config = dict(
    n_experts=32,
    d_shared_expert=512,
    hidden_act='squared_relu',
    router_score='softmax',
    normalize_top_k=False,
    balance_bias=False,
    router_bias=True,
    init_std_router=0.0127,
    vocab_size=23401,
    learning_rate=0.00315,
    beta1=0.9,
    max_grad_norm=1.0,
    batch_tokens=131072,
    max_seq_len=256,
)
Below are experts of layer 4 (counted from 0) of a mixture-of-experts language model. Rows are named router (the router's row for the expert), up (a neuron's input weights, with its number), down (a neuron's output weights, with its number) and show model dimensions 112-223. Each number is 128 + 24 x the weight over its row's rms, rounded and kept within 0 to 255. Numbers have three digits each.
Before each expert's rows: "comes after" lists some tokens at least twice as common just before its tokens as in all text. This comes from a sample of Wikipedia text that the model never trained on. Tokens count by the router's weight.

# expert 15
comes after: "\n", " |", "|", " ", " 0", " 1"
router:132074134126133116150149164138119088147106154126157115121145123109106158149152119104137102105089097080117102161169108142130090109133114137153136127114156136164109134147098157162124139140160143091116109129121122125098119103142118141141121105128127105171172113107157106118150110134134136173103101075141061139094089131130126155141145123118
up0:081116129154074126160168131083103132116151101093122116141129097096120157147097123156119142135113116130147128088178149088059110146166124132138153138115112136130051119116147102149167135095116121132140125113159125154150093154120136155129101153135154111122100112086160130114142126116137164156115113146122167127137139127144153161132166129094
down0:121158095124097113159130147091140091128125150095150126113110128144123138121126131137112116136156164110118158117144153118098128171158164120095111115147140141092088104128143176113102161097128131147087113151173165125080135084129144124156145080089128128131080098166105102148136128086107175100127156139110106129136134142127114144123153164093
up1:150155097098067115089117088107130123138169143136135135131109102109183076156127159110133160149137141134150140120166103133162110150136141115147153113110160100158144128096139107140125133112112127128193137155145134135162143143122112132123138102102123121152134136115099141105081119163172099148141120127145162136101116076124114110126148138152
down1:155154108139072095154090161080136107171132129138146140124119182128160113149148167090139158153142139133103087120145129119106087118102142114126127076152152099141148104144153094125120102119141146143084149148125120142141116135128110123126111115111148145158115106142133131145129118113133111116161099091103103118140130097107113129082096135126
up2:104174167130162126100166151132141122131144115106126111142155153164128151187151133189105132152147129138150148161157117100044134130137130135143118095100137090126104149083154097092126131134143105122163108091141139141112104142127079133109089150129119106176127108148098136094097130141155120161117117109117116139133111137075147131112160141138
down2:137158128127133138159114150118130087085133103143110156128085148114106190161116129135141101095143139183126121182170095134141094095095150120167116117125126130067155182143117103105110148131134146163150136148105112148075145138176099120142104141156125080156180089129086096133123109111138151092126096147142122116102188129116124139107122107152
up3:113137105142139109151153156138104119089109111114102125096142108092114121130160094160166112131139099130137114137108108147150130158157170103134171131137132168134069134127130141095145092173146149117134115148100111142121131152136138148094141148090133156131131141117113134117137139119159144133182134128121126124143164151133093105145109124088
down3:128118130105164131107124176137125127124128124096131157139118086117132127142105122127108172102136114158113106088122108146144116176074148103084151147164129125122101150120123144129110156099136117097133137112083113110124124166144106094140119141093119112117126136110132087149101133142122111113141157119150111108164159124110162134169093090117

# expert 22
comes after: " a", " the", " and", " with", " are", " The"
router:146149133152128119084073142128133116116170089116118126090130113126111111112132123160179123130114153150118157096106114119134187138129161120149120130170111129122128135110153160110084121112091124104131132144132147159109140168148136117130135136160103140083090107093133085114152124125126175125105121100126121129158138127142156138115087101121
up0:147137155151097128120140122140100171149126087153108140090133137126133142152126078105111100109122067121129135160123143119122120145110097142135126141181154140150141103120129108118136136107110127146149130170107114114152134139077103139083156106134135174155139119131137128196101205127170143123176123146134140135148163091132131103134134129120
down0:171143120107154091113113102127121150116084160094141120138094145111110148117104096135124077122151079140125181118131154150103113110136117079111112101141152112170094099143113125122105107122150127137111116131104119151111104120155130162129196083131153131133097133130125079147090154117151126085105138114152138151132103079135081142118137123161
up1:100112126106129133147168073122073171141111139173128111150145100137140118138144140121145133116070114118092130114173134131064093128122114124148158124165174131180144156145126140103164142110069149137153165111148181138115098089152097128127136174149097151118111159159098105106129119134116148157160152133149156171142116165141126150116111128100
down1:123107132080102157143118098163164097115118122127114141157128122119136148082137148107139155152119099137105142130117109139120128134135109112124171138152109107179137113109149124149086157110123138099138122102180110125091099134127132161176143138125118119123150164111082098113100126156130129140090118086155117099151163115101135160141098077136
up2:123143107125112143114137165142136136121138131150119102120149143132129094167110169142133128092144154094154156130114106128130148136126109106171166135146166063121121126158148125090153162128118089211116122122122158149126140117085128123171137129138194109139136117140114120133117119118120129072137101122170136128129162124119109129129123149150
down2:148098133149108104142092115119177132156073114090162135124172151185098151157110129161110093103125106098096150116111136161121121120144098116100135153156123131115127118141125090099147150142135114121103143144149117148119104167137104124153131173159138104113116140110151084130163106099124119129118148089074084101126116086147123168148062128160
up3:116108129145088114081118142134125131099122139127106159092120109134128154152126104194124104156133134142135148174116102119124126116164150103136170100144118138175120110139141122091161093106107180154169093177147173155146163126130076096140127127136124142168131150136111133121151129178158148138145107116115136135090169082120146123127113114135
down3:161144140161125159106116107149104172161123096131137127110150146139146175112143122140125099148139145164152126148146122195075138126124149154137135170155105113166121121110099101124144129130140124132152179160109135098139132087117127130135092142114132064149095159128126124140124166129137132126145179118124166159090092105118171151117151120162

# expert 18
comes after: " was", " a", " the", " been", " is", " also"
router:082127146131147119136105131144168116154103102129187146132097117110116207130113109086122151105154133139126105134130141113153131107119112144125165146115127138116135123128156090102127156136118126106153100160110152116117106125140124136166170163110117156135077115146118142125136106109139123151095125131121131118179136091133107122138124124168
up0:112138125094084095144135161134101115067130108136148133113126124087135097152120133125083117141109124095120116115158119100105115120129115113108136153105148147143173112161082097105157177115127127129117133129102118103089129085117143119086120148156139134120133170149108108140081121130169189131133131140157154164128130145143147098139133120181
down0:132139172113107120171100137084105111127102128144172156112143151140158121142133142122154099166131161115084127147157096095134137134162154084149149133129156105113122083145134067155130167148122105132116119095137121144098075162095141113165166146176113140140094121164116099142125135093119092129187156139153129116153124125082132113142102123137
up1:136144131064086128099093158139126139160158183165121108116095109120143147171098128143122116133147115140137137105158109132125103157138167137123106087146185114134148136155151130115128128142155129133142125135119184139129131097100122095128143148107121162115119148105125116106137147152135155123123140146136089104134138133121142107139102091088
down1:128110133147137128157127156087166079151146145100159119137089128137110126127089124139136148134190093124087143118162074206147136081115130134194162065120136130127105122163124076087129129132132119126142125157119152133144117111132126101125112128144133154138120135127136129131150105116116151128116140127130096106124115169133129106124078149138
up2:175118110130116114112157086108113111132152127154128118148126113140129132093119117118173129132072136092137154138141136112125088115067101116101152161128162101169117097140144163110113105108105125138171125088120119130157150164098110105088153115132143103129153128099121090153106105119106188124152075123153158083108134120096132103112148150125
down2:126147159188112079120135116152116143107074143131164121098135128165129064116103127103151147097095173126106091092137135134151152083136097152144138121149118112152084127121118114157126089134120105082122101106077127164161127140118122107094095060106135107127135114167153134120130126123141117134178099133091132139129155119111109121136137158127
up3:152125120119128133136099114116126130075120122129142159128106131141127117110127125136158124120085104100129166100105137065090102141120129112096129119120129103148139096147127159110096140085074124116199135117141141134122104101170081123150128121124142107118140105107122156131095127112126119076160123101140181157150166104142168095126143161128
down3:172117109132133143101120115107113112107105116100148103112124138147128086091120140156124108103150130122103135137141124086132083076134123150129089106107133124105162101140153137093127129071099103119192128132122163156115103091111102110116100088094160162124123118103099135111130103107104087128138133146142155168170132062111136127116110134147

# expert 14
comes after: " of", " in", " at", " to", " on", " for"
router:128197142124068166170153130140144170115119145180161124143083100139122153113127139126119128123130123140118102166124140156107193164132145101138107106096127086126141089097139133159153127178131113173106108122099118127135092171086165107154149129094109112122154147124146120105092127117118133139151133127091117102139101122101103131134140155125
up0:131095132102138102101121129092140162112138188118119112155112109124138089132146130145133149133143131107157119121161138125160143117094133107105154120116079147168159133083156099150147150167111159180129130133173118144116095122129149148062139145120137099114117169170152166107098172124140140131126127126135152120101105142119106159138176131106
down0:116124108090155133159111147145136156162116137096150147096177146116095100083156131104137109129138093127112150120072126141103115114135094146138139171136111082118149134097127100183122134126091126120119126085175099143129143142088135125084157116079150090131152130143118152129152114096137138147087137135103112083106103132088128159155130145148
up1:124141146112130090129127097126139114124123093110137117098138113104146118132081141113135110128133158138129134134136115087083109151131130106103118123098111137107137079121128153077159125119130086136122087177113144175112143127128140130158146156128109178111080138127183114090162125178121098154130129171111144133094116129120140122087138141178
down1:140094117116083089113140130133163131156120174123145097095099115118129174134118132161163124112136118081105105090134084120123107119138121095109166147094165118190110138148104112135166106083110097117111127086169122167122154195097078101137136116142143115092090127104113118123093141138123107118120139098117112134139098129100119114146122152141
up2:139094131137115126107157101124152128109134125112133113132110102096140127093153156130143087123140122123145119135135132146123146146150151121085146149131122123138106138128116100102139117177109164101119153076134113100138186128111123129090115115112131119107101157099056191135122147126130136116122098174139129133116132129151160137127111132147
down2:131104105148178104129127067099131123102129180108108134140161149132131146131136128141114125129147118113095159079126066135121156108114134169197108131127116158109146101119126108142161173135107108130118144114123102134159168074123118094137123114087151148130126152129123161153114126129132091138113108131123141117129134163114148109117171090136
up3:111094104152107170160140109165103123148128135120098129134123129146129155113137114155133127125124159117138153148191176122135111126103142151125149103120143085179170092132143102150155153168102119131127115097148138101135123104152115131167120129114125121149133117132139164165134115100147150133092143097148076140083163098110163120078121064109
down3:152137135148135105140163135124121127141092102135160126129154043109143107149148133117120146143158166177168157147126135133139156139189148147133137117137123121129150126137115151128149113148120091092117156122124140098116161114119141105126133143110104108179118113153121132151123095150143137137147170097181105095137107099100118119141107113104

# expert 23
comes after: "\n", " =", " ==", "===", "==", " ==="
router:109169107113135128134110088150124121122140102128111148124114122164128145152076111113122116096109109123119131096142135148118131110118110132139148108128163089128146099157141137144096108107130118152133154131097105148139102162131143102151172136148173133131156163128071141131111123125185132106102126090115085129118079111145103105167180146167
up0:122142089127138153147156167135114108086126134097139139151126154124140129134126107191168112132097068130139105151137194145154129114150150080128149129121130111111130112152102153096117124120091166170131126110154157139130129080080147134130153117156113118107089169094136173115153159156099105153120144154110144147126131122142120101092119085151
down0:130121130140184168135129129121127133158116160085135121136118114158181135129114137128145154111128104183107132136169121176144151096144142125166136121137122149069133125149094118117164126150121134113113168120168073100155136084099112129118103128178153125119140079112111143087175127145103117097077108164131090156121118133155130101138147097212
up1:098142115117089153100112159123120099126158171115125115133134118113143114130096115142115160112134155135127146110133128097141137151152130093128129117164142113138104074083144106066136113147125128145157129156174134158098179118116130125146123115123108161126079138124124132123160149171120102120110131135146109116127164100127146156117139164121
down1:152147136120128122117103119087116145119102157150093117137125115109186074124145146125118151102151120158123073133139109136123128119108141151132149118110120103137078084113153154138120123101084103108138113116135123143157151157112100154131161135113088105157138140142122073114110129134129162120151102102100126105165113147136131156128176094197
up2:156123108154157120125103153116081099166131167141114129152084089120157130100171117131134156136160138166139096128100131161136109109149094153082129154139124112168086141108121149130117158101131134179146134127086110147132168110155149147133092175100111121115119117136120126117114149185133107136129156140137106167170156109119107156136105121073
down2:129159173140138120113139168108123070163110104145106176116118122137158153132111094125130148091109142146131151120167114097166115128128163114096104112119128159128172111072136119090128169149114088131133131163127103131111178146112129107176124116145096134099098120146157136115126148116086105123136194136132142156107111173127133147132118126130
up3:125136088086114120098113140116126128131138076152124090103172167113087145130117089126164148104124160116137150135129114061146146148133118090104140126121112106129160062112136122072121134153138137149087138157092107127083139123116093129117114136135180165141140120178111109127156142117107123090124121113178112149114136127131093097111122078137
down3:091121149144087162085105116146120135115156133133093148106152109113117143117146126123086157154129135094151143142072114121158083137143116103154164134135165116098124144086125136162101137111138150153129136087143095111134122144156160130096109147147129112128152088152111121082130163119137090125184078130101156121169116132103111100125114113161

# expert 5
comes after: " |", ")", "}", " 196", "\"", " 195"
router:143132150083123160108122135104114117126150153148153113116132169102118086121124159129181145084096106136115125131167115132095168145109115143121102066131128120096129178127130093125119114117135113119145083153137143075138131139112113099154147111090143113142126094113150144140106138134156109098109103152114096153151120116164108170134178087172
up0:144144144150133098142137156130130133154114098134103126127095139108144119102121141115127167125139103154138103134147145164081103107100165120169132120150114139115071128158164133139122136109139100128116149140119106116163147118112094133158115121156096093119129150124144147123129123137126153158121127126111169123127161125118146154093107122062
down0:146109108126111124154117121144142161167178083123119097118098079142115115113148114127109118157137133096132124139148144131124123093138116120173160124105127133144120120138103119112104111118147139129091153141123107141141148162125163141166097154099146128145180191101080098111100158091118175106131143110143186111100123168086099100129138142146
up1:131100138162117141100120138121130137130137146155094102148120135130094129139158133140134123149134085123151132155137157163131132114103142123093127121100121095168100084122178147127158160115118115108111114118142124163144168127169149153149133127146115141112118121142175134142140121123115177125139170123125105140138135118111115104081097145132
down1:122111105133091116091118161098143168116139100144128154083096137165119079134139135111085126133108131180120166117145156118140140099130083100106121136134140137132138128139113103135130120116131154148091105142132109099152114154178161143167130144093120123164151105158114131116110154162109157143078117111115156128130112148166109164107111146104
up2:106157110107115117146135140182111137111109093106113155152079083098173118149131113178101087185086123105206099146093147133088087112126158128129146138117151130117141106093119102115141155110088114192149158141121154134137159133149152178102104171162104139099134120162142158094149135171113138118120135135129135138166141128125128111116077164143
down2:112124150097152115108095126148070143093163130151122111135121170148133108117131093110144132115175111148161135135138118129126121120106130117110126106121123113097135102119151135157154127147119124119131135125092095154113137092127142131125168127131148145097067174127141161120137118093146123104118137072111099141133085099142135101084143145128
up3:107140139165113144111130191111110109106119141106106128148154110197134157126134095180104103151143072103139142118130136107120072113143106099116078124105147178157154135112092108116110112115159141151133112082105108127144130139074134125148146168149111141130094119151146154130121121129131105139155139135141124127177161106076103144132095139129
down3:153161166104142139154122109128115161122149116159139114110124159122169130142129097124158099132113134152153122084133073141157180138088080158155115124060117134112116111117123093127162115138101106149114123149130120088155098105121076141120126106131149102160126162087092123118085144102171091128136092149096103129178160143133130169107129109139

# expert 10
comes after: " the", " a", " his", "'s", " an", " The"
router:108113126124160140105137172121150119139183119081137157180133105129128134095117120131137090095146071119132136130132135142113155122128135126132123128105097087154119131131165112116113124115104152115134119146160114150139111105112184147141138138098116108114137129128134113116147123152099155146108144090105163157135106122088175120159145103141
up0:134134125133125167165083100147156143108143117090123133128135117096127113115124094143153085097094158083158151160113140098132119158170115151159104124169129128092131152154085110163115119141134097122117150091083128139166181127141117156154123115153075083121111140128160103141154154162111129154129124106133128096124145105150105128165133111171
down0:125153108130093110139109103140119083119147140137115132099113089157159125106148118134145091138097136130144158115085143091145154111104128144096112112147118136123168128092174142115128107138145081123147144126158107118126138188118120121100110121114152105112159162129107101147159126164088132137133162103141149154146157122103137156082129165163
up1:094150082150137067153106131093101134089141147133149155113125141132104136134127118112168115094108124076128114097113142107134105145150135114107134122178132156117102110136109132155162114130138126118116174112126174075136181131116092129132127118117146111107138129160135121101180119102136160138130167162194104117146111149135123153110123128117
down1:117100105147102128148126164158117102107136148124155167095133114182149170107176107074189132108116122148115127144119183120117110145106139123104114170121140157112100125149130115143130125141114132139126152148121144093148096152162103172119132133117162153123123138157120143115118107107116122139146093117160142116191137139107121109110145115095
up2:109159211141141161121126141154131154152111151096069132169107059134126155139158129121169145108123159116128102130143147114137125163137113146127090118155129093150149150123071150133111169144126150116162130125116136148140107146127051169135126124119151109114090143128158109109114111119107125120175101124168110093132111114135136095126122128168
down2:133135127113126103123125106122110123157131106102124103105116120159117111112105126100133108089143135095134139081145153112154153060110133122129121066122111129125181107122135111101155091132150108117155139115183087107172111118124129134171150118136148093125157119186094125151119098129135137128104146132102139179131105141147123135116184111181
up3:169071123155104155091119104078127106113132154143104107118106157105102107144107140169196083126150159078130149181126129147146105115151138127155133113148114147148088123141123074109174144112133130149153126137139162126117141106136155118109148115153107157126145094102109112127133123137139134147126115167103135098135108144143122127097138157120
down3:152098152178052133135103112074129095112132127154111118114174121072104098114141107144144133108125101129079112104144117139173153135137132112112135132132160089156136158137126139132156150135109089068143122132123084104135138140109127106119126089092123139125130106097160118130170087168114095148061139150119137129192120140133145127121122189122

# expert 16
comes after: " the", "|", " The", " a", "The", " first"
router:111121116127144150130139165079141122138119167127083146137120168124121119103169119129123127124155129154151142085087099169126118183162111152157132121102114125109137156104088092162158165110140136102131106135153096104145111106107132148112105119113111085122114188109141123152114128122132088093115131158113140136119109080154165140130115152155
up0:137104180116167171111159131115134101184122067131112125185118079112158160121141139134114120153160150159208121149135158140120135147102167145129151145145154151127143140125133088132085124152177128155101107119143133145093119144132124095104107159142142122109133101112138134139139138149124114130137109101110111127098113140131111136098136129133
down0:117112085154091133118088090125111122118124136093154122132155124144108127147132089135168159137154141098141101128129121184156139100132130157140126126145124117128112146141099081136221094097134132159108097113122136133116123130117099115142147129158135119144124127129126140136108100124145126073096164136138180181161105143160102081146142147156
up1:139153106144125089157159125137097163174129110151135113132165094152155128119130182142127113150122124167191154135111117140123123140120144161132134101149139153147138156086122130108084177149146106126120139093083150133120116117100138164116107152152135133077137085141174113102057138163121091127119138107124124141118130135146128123121147126123
down1:130116121117108127150103127136138121119120101116113166129092132119098183120105127116120173137111104145146131092101123108125108181164126183178126114146123102109150168182086131151154075134162094095140139127132117122109168104099123104123147080110101112102139101102143116111118092150125113094138138115130157122122158143146097122106113134137
up2:138137182103140157078132152169121129128123124144090127139112115125120142140132094145116127191137174105114113144106118099066115139083128106121111110121166149126139120139173150096154133144112099125151151124121122131179159140131111124117171110136105147111104111094137107143144105159131095157128138162136158109153149154153137100140165148120
down2:130149109134158108116147151103081086126132122094128110151179170160157137137071152123112110133079155143093093089134115138132133132105135117129152143121134142116121129097118103164158127101113133147151159172136122127092102127117100144188119111064135136113139143121161146155094111165167078133117146147156110151159137092148145126140146143152
up3:119148100095102138124128140123140108144184126141116124121132166136089108117120115145120137134104142132156167098122134112165121150102110113151121079084144132116101114117144116112124154094076153121105114141123123128107155141120115185143119127104147181136137135114099096110096134143144137129110118129174161153072132119153142108155133136139
down3:133147087108123170155132123148166139136144082085143098090105117138100089153150135142139121109138186166133125103139112147164140112125117107143105117169215133119171160134130128138099094099148107114137066147140119128160130128106103115100120134120168174095106150139137078108073134128098107127115100133126094104135108116127129119106129096132

# expert 17
comes after: "\n", "-", " •", "|", " Years", " Win"
router:138145117121138172184133130120134150121085093104128138141110138097156128134140155155116151161114144159150095118112156117090145118110133155133125152128096137147116154099088127123150136147142136114096171078139122114087118156121141138116080126108130141112119124123145136135135126135163112149116147093113110112174156143106117149135126141085
up0:138165136104113105136121162174130132114123133129154152077115132163163156138136120115140124143113109106120155157130166134065130113136133146149192096157134130137129152141176120107147106149110148142143142181129106139184138094161112125115183157151138130138115143136087138114100145128150093111150136107122106140100121131157140089142134159143
down0:115117107142133142128137136104101112143143101116158144129085131163190101134149108125154132157086158165158170167178149142120120093106137131152173130123147133092154115117127134112131164128096128120139140133106134111129156129139129131181083148114167133160117101138143139137120124096146144130148112113127147118086125138146108109117135098130
up1:115117139115130103132143073113130107152095125136152085117040098129146078112119092127157121155065159093146069149142160147155133123149166124130152155121117134076111120111116143132179121105123098137122107130146178124163137165099134166132107124128146101155092128141057177112106143138143109111131102144128152152075121136127139117130146140148
down1:113112106110069131101116135080129122148077097136162128119134128120141098161170121124129114163112140180106099128114120123118103166125159095117120138156081128167124157079112111120174150141174113120088144156156116133115141118115174140129128129146155121154133154053090129151110158119097118117128091121152129105112124123096163096074113134117
up2:088152156116141148131126146174122158118143120153069106137099137094140135129108094163144087157159155123140135118136122089144068118151118120138113132127105158144078124097115110096145174167107191116118143093108148139121096081142132098082149141112083153132111142166127143148143164124130143154151117108135173122153186144159104066103115138120
down2:147145129117155063125174108136058139121093164160120130140150119118142097154174097106137124155094121132052138160154100131106100120151131098155131167118120145130082159133110102123152112154125146082126129132149156104133078126126095088154130130101106100149145125110131103098125114121096145127121092101121128138116086136130150165103125121112
up3:122128120163106068150127125192116147144135119113103147161100144152135133136117159140142145125117125090120142100197134085157105152127128145175141074134156115106129112133144083097147139107120130131160124172094125115139137136086145114161161096129115123157100129163097166105126138116128121134108101127181116175123126142115138085095104138133
down3:114165110083081111119141133169118119137077145130117120129116105102147134111132095087168128102094162142104106102088124164144102142097135138094102141108171154174121120129131058128124121106092110121118152127145175063113115086122109144138085121127108169167069109107127111129141104116123144118124132145161107141113174121116158146136121157112

# expert 2
comes after: " |", " League", "-yard", " football", " 0;", " USA"
router:133141110166146177124123114074128087156126087073149129110153113120166130117128161138101103118125167132168128156117125153169159095125105174095091112165094153101158136115165154133107167131117104140097134097127129157129117114117152139110088154144132127071132104119174133160139109103126129104151152154092116139135109113115116164090129109143
up0:130110142126107142109152107120136159129108124126102157083109130128122130105114107142096141126086125114140107137138119158106118151109140149101118139110130135150123131155093131112119113168132134132119130095126122139134136167084085168169167194150128132136135130124103126164125137116090146095163122133101117125140141091135141100149152115175
down0:116128110167123121151143146122080165104120163125151129148190130089070125158126127129110115130132141125119109105131124133120087077117167134135130107146110160143114151145120133112130101110103098150140162119108130102166128099130108124097161139100150113115125120140116149133163132138115134134133137118097095125163130120134107100076181132081
up1:077159132112152101107116126119097146122112132146123122126113091081141069137127126134154128104111146110182129087153145102127148112145101132118118071128112123177138111108130158158113173125109092167131082131126157126100176131123113120143140158089132117105133157132106156123122175165155136089158098128121133154172145142130102056091151136146
down1:141113185142192133133157116103090124125099151155147134170113153124130108127150104146138137109132155114111140162136147087142145116163120125165091114140113129106108145129118097168151136141152089123123100119129112149129136092103101118138173122087106157097090146153112099153107144111137099098134092145097167172133163163135089121095144131153
up2:121139134118127105093116126107132142143160105133109115127145119160132122135116141190159144162127154119139132122130140143088110112145069116149161109142196112138116145160128137095126136143121097164114090135129120149171162146141122151098158109111139151115120080087099146125116105092159126151149112109104111181124130083166102073112159134144
down2:083080149141103094133120158142138123151101141132070137104143094076127143070116162130130155089081129126094122145094095149127123108120129149159152147170168138148130139118134120168055160174117139118133138136143116154136146138107117146165097112144111133169091121167098119162149112171112137137132109111126097137143120130176125097142088158083
up3:107119104111127095124098123121092180134132150095112107105105138137086132141166127112139112171137095165124128111146108167139090162111139099116136104130144111152131142101124124123139143118119111121196116150105136131152121153119121168159147095120109127127116149137120139125120132116165121170100162130123092130125136145132093057123132124124
down3:145163148121140096129143153138136098144104130123097133108115137158120098157120109121161110134131114096074114129073115117149135106122103141120123124075134151123145127114133163155133113116113162096165138133093128144143145139086161128153129124148124119152133076168117115143146149125122109117089141120136166099081167136098091115159113127181

# expert 19
comes after: " |", "|", " ", " de", " F", " De"
router:136121161146107104123139147191089128105158106120141126136121111142091094120138143144110091175150124163124085135114110104122142107087122164133097123122081069117106136153107135098158134112147124153109111101140117136130131106111106141140126121111088117174175135136135121142074130130165133160119153141089088101161118129102115111129145097087
up0:111123085087125148069112114114131139119098125148109116096079139102163171113139125080130115115082099104117124120140166084066125117116077127132101121138155104109121137162110107134122119110143141165154130172149173137130151154069120120116140113115166131120097123092096141100113122150131151127118135118093130124120127112117121158132117126165
down0:089114114082056087137119069120129094133116101108089147144103131169114090116183131114107131143137095140108109117136130106098143119084092109119124123147108112101096136132134124121141151134162151104103140118150101104148151136131077150162182152149129104114126098117107113143177148106151143149132167131119097112164092114099134100114154124090
up1:143107110164157120123107096112099100136129186113139110081114104111138067110152129165128110106105112123161112098136152118161127143129161160115150118192149127142129098154072123141097128148099106127118189115131179154077161115146160131152109143165149136110135127151146124134175187131111110124140108107144130142104124125147140149115111092129
down1:173120107133108081119142105138112088111121119133163101111127075113153114159137090128127113163122145178102107092124098129124123129102175078109169108124137093102120102118105127190086083141123119128112126162124174080136177111156157098114127176102151111137114125142088127152132157139131139132121134102146107181117096130110098145130120108148
up2:146144127122109112123137088134124102114108112112127146133133113138136110135145078125148154136104117133115120159126091117110102133136094147127120147122152151128106114137138132098134088062135152145164126168150126092158140138082161113121148135119131157137081153094170155157122119118111112132177148172120109132139165109165110110116101107136
down2:143172100122107104100132145106178146088160228105130140126171115137161124105088125141147148148119123111088131128113124119150144168113129135130147135135095094125133131114152103173135132130116103112121129128103148164127115111109104120116100121102124164131119178095123153153153095105141171107157124127122126127120123140117080138135119146090
up3:165076144109092165143122147109157148112154165136153106095136115136128184192111128162134084149112076122131126128156128099150170172151195152102141109140118103138094137135075096132135138116120138135164155107078094114110159119103147136132094125095104128097148147137096105147098183152118137124111143136120117154138115128140087135136093132126
down3:122114112119141118133093147106150183135136116145100148132080148084090109141114145156135112142153103139148117125119094150154146106090093126105118126157103116093140151111134127074156098085168147113151154070095163078117145145141098086166119157141155082140119130112102138090118143128142087152135167105118126080125099109118129146140128117127

# expert 11
comes after: " ", "\"", ")", " —", " %", " Title"
router:108131128118077147116142136154108153134123147101071120120110114156144126133110151118102136160115137133146107089151136128120095173144105097088149102130154114148137132139117127132132131133122129154169150106127135114154128135119094125118136113116103101142160121161093165116091183138119145103142163196153135167090140135113137128147174161095
up0:155172111143138155132096116108111104131121121110125159161156131121143154114089127142111104156111126143161123149124179122133122125121107157099180127104082160137164150133144113107149155121136114117085083147125109143144119147113125120150131156142144149136063130115144172129138117120115145121204137119125100118149095099139102154121095165160
down0:140146149140165149146129086148148108120094123161133174187158144142191145137114134132110109135098102125107099117141179128164087132105144138176088091068134102123157115147112141158149156145150091109161097145159092111181114124117094148133154139151153126140127136180126141172126143155084143164156109137124130112108116125117124098149139160132
up1:159122129118152146145159112086123143099125110151103079093138152127123130089140104122174119141117106163146132109128109150115130163114140123105163119112116145119121129142144100123160115118118162136124108130119118128134136133093095122083130133128103101135126141110141148168144126110178172150177084129077122088151115137153152134125101141156
down1:152149143114090144145159122131144091085158116158144149137129129132107183105134200093120139110138120109157097120130107115095179139114160132173121125121129130121119143098132159090120107150148092159108148115134108114132127102158144169144171107126159104154104139106144122127121134156109081111121108172161168117149146133171163123151156130105
up2:108066109116142114127140147060133127142139110148105118165116146104126095091209112113126127121133155148128173142077131142145103144136133132125104166150131144157088128085117117149154153088127092125152159124147128116122114124107123152091082122092139130125139167146133106126108107096123104170139107146134166105120155138089122126108094115146
down2:140090137163173119181098149103129159133143136119105092102093125112128106129185112138135119082139147161124135087156115112142141152145150136111129162157148139158104117135158109119154159145119117099146137107134103140128145170148172141146104124132146119125181123117166139085192141124167087142129108129077136116092142128119144151144112145114
up3:131095093098131131108141121137071147081140140166114128146137125162129128184149123172149115132079090098126167193153145131138155052127155139113125145139133105120113162121128082136115105097128154156134129096151101122132146083142130123113115158133148123123118112122123149088130119145111139112126142097095114121160122155108098139124136180115
down3:141153105149134160161108111115123117170100108167148090100124183109119162167139143120121152164127076143154136144126157104092116114114129119162113135133139113143178172120124133130104085177122095108112126125126117115165121114127115143140145113105129126147083128102154172133122131100113068121105124099078131124102137141144143165103113128125

# expert 30
comes after: "\n", " the", "-", "|", "=", "The"
router:143083113132159141119126088145119157131137123146095132084123156126123103119116101124167128119136089129121166136142168138112136090107147150123110111110122147064144117136136143157112140094112125104151106143117106120105114107105114071120115154151093188143122147098140116145140074102143095106154149096111146113143091112163079161089127163104
up0:157118114095112143122130187128110100111194119089119148120124101166115125169145160144153100135070113108139110109101089142135129136130090112116163087139136117153143086119165139118091134149134105156155101129122143094158121125104152155073172109094065138073110118138148115152143128138154114125116126209109140116151124153106181074158114140169
down0:133143100107174118154102118113137123146121130098201168095128173171157138145140125112134092119106132149119121148138143135153124104170124109121155119106155123108135101148120102123139130156179121147122092117118111081138118090134158098143151185110126160087102116114155126140128112130123114126093116193085139153106102185137126128146138152161
up1:093140157130121129104103144108123136129119149095028092110124133118148066112128159132155156151135130089146142137171127159106095167120138123151135125165135131137129130147112120126129200188126123132161123102141117170123099121112118123169110128112102130118105112131122116127116119164131111107104136192125140144132122141136170114150129103091
down1:129106105158189165086127136113124155093100155126172116140083149140134134098086172141113116068164100095128147146149170137124135116102150132122143100123171137132123146157114149143065136111162107122137093152107139110135122105129138157135112108138122134164173109137170103094107146141131136125151152161119137173149117142138130109125173136138
up2:141130106100122170123107204106121150134115140125106160128098096144143136108087092158128131112116120120142124114089135149099121142161138126139126116144154118114139152122125103081115106120185112114126154143078184136114156156126134143130094165118122121112145158125129126127123167111117136154121134144125088132105133129128143115122132134130
down2:095092123093126159147112144130091083129117121112101157102128149123096163148147116093108157119139108121176122168140107136122070094159104097143106155169133147191094136141095124097131099132134125106119105120174112096129147089148152106141114125148127172127157102114133148132169119094124097155071145154109129185119164150148107165110100145122
up3:086154123149130113149107158131083116165125133123126129127084118106127094134158105162147155132099121098146100122118107144147153149115107113144159138128122152122111138107120080100136108104130144150190112145134124130140161144138149142097184149099113137133096154078135143092102147141116123112141143144142161140132160101106156106092100165116
down3:138103118094090164125131121088097124119122106129122133101110119122124119107082126173122111135122088084108142141119130095132125156092141169110135148133140148160166126151152125134133152100125096098144120114153149142132115166105103114114125142170126147124107119134096192129091131121153155163153158125125141104093132105136150128058140158082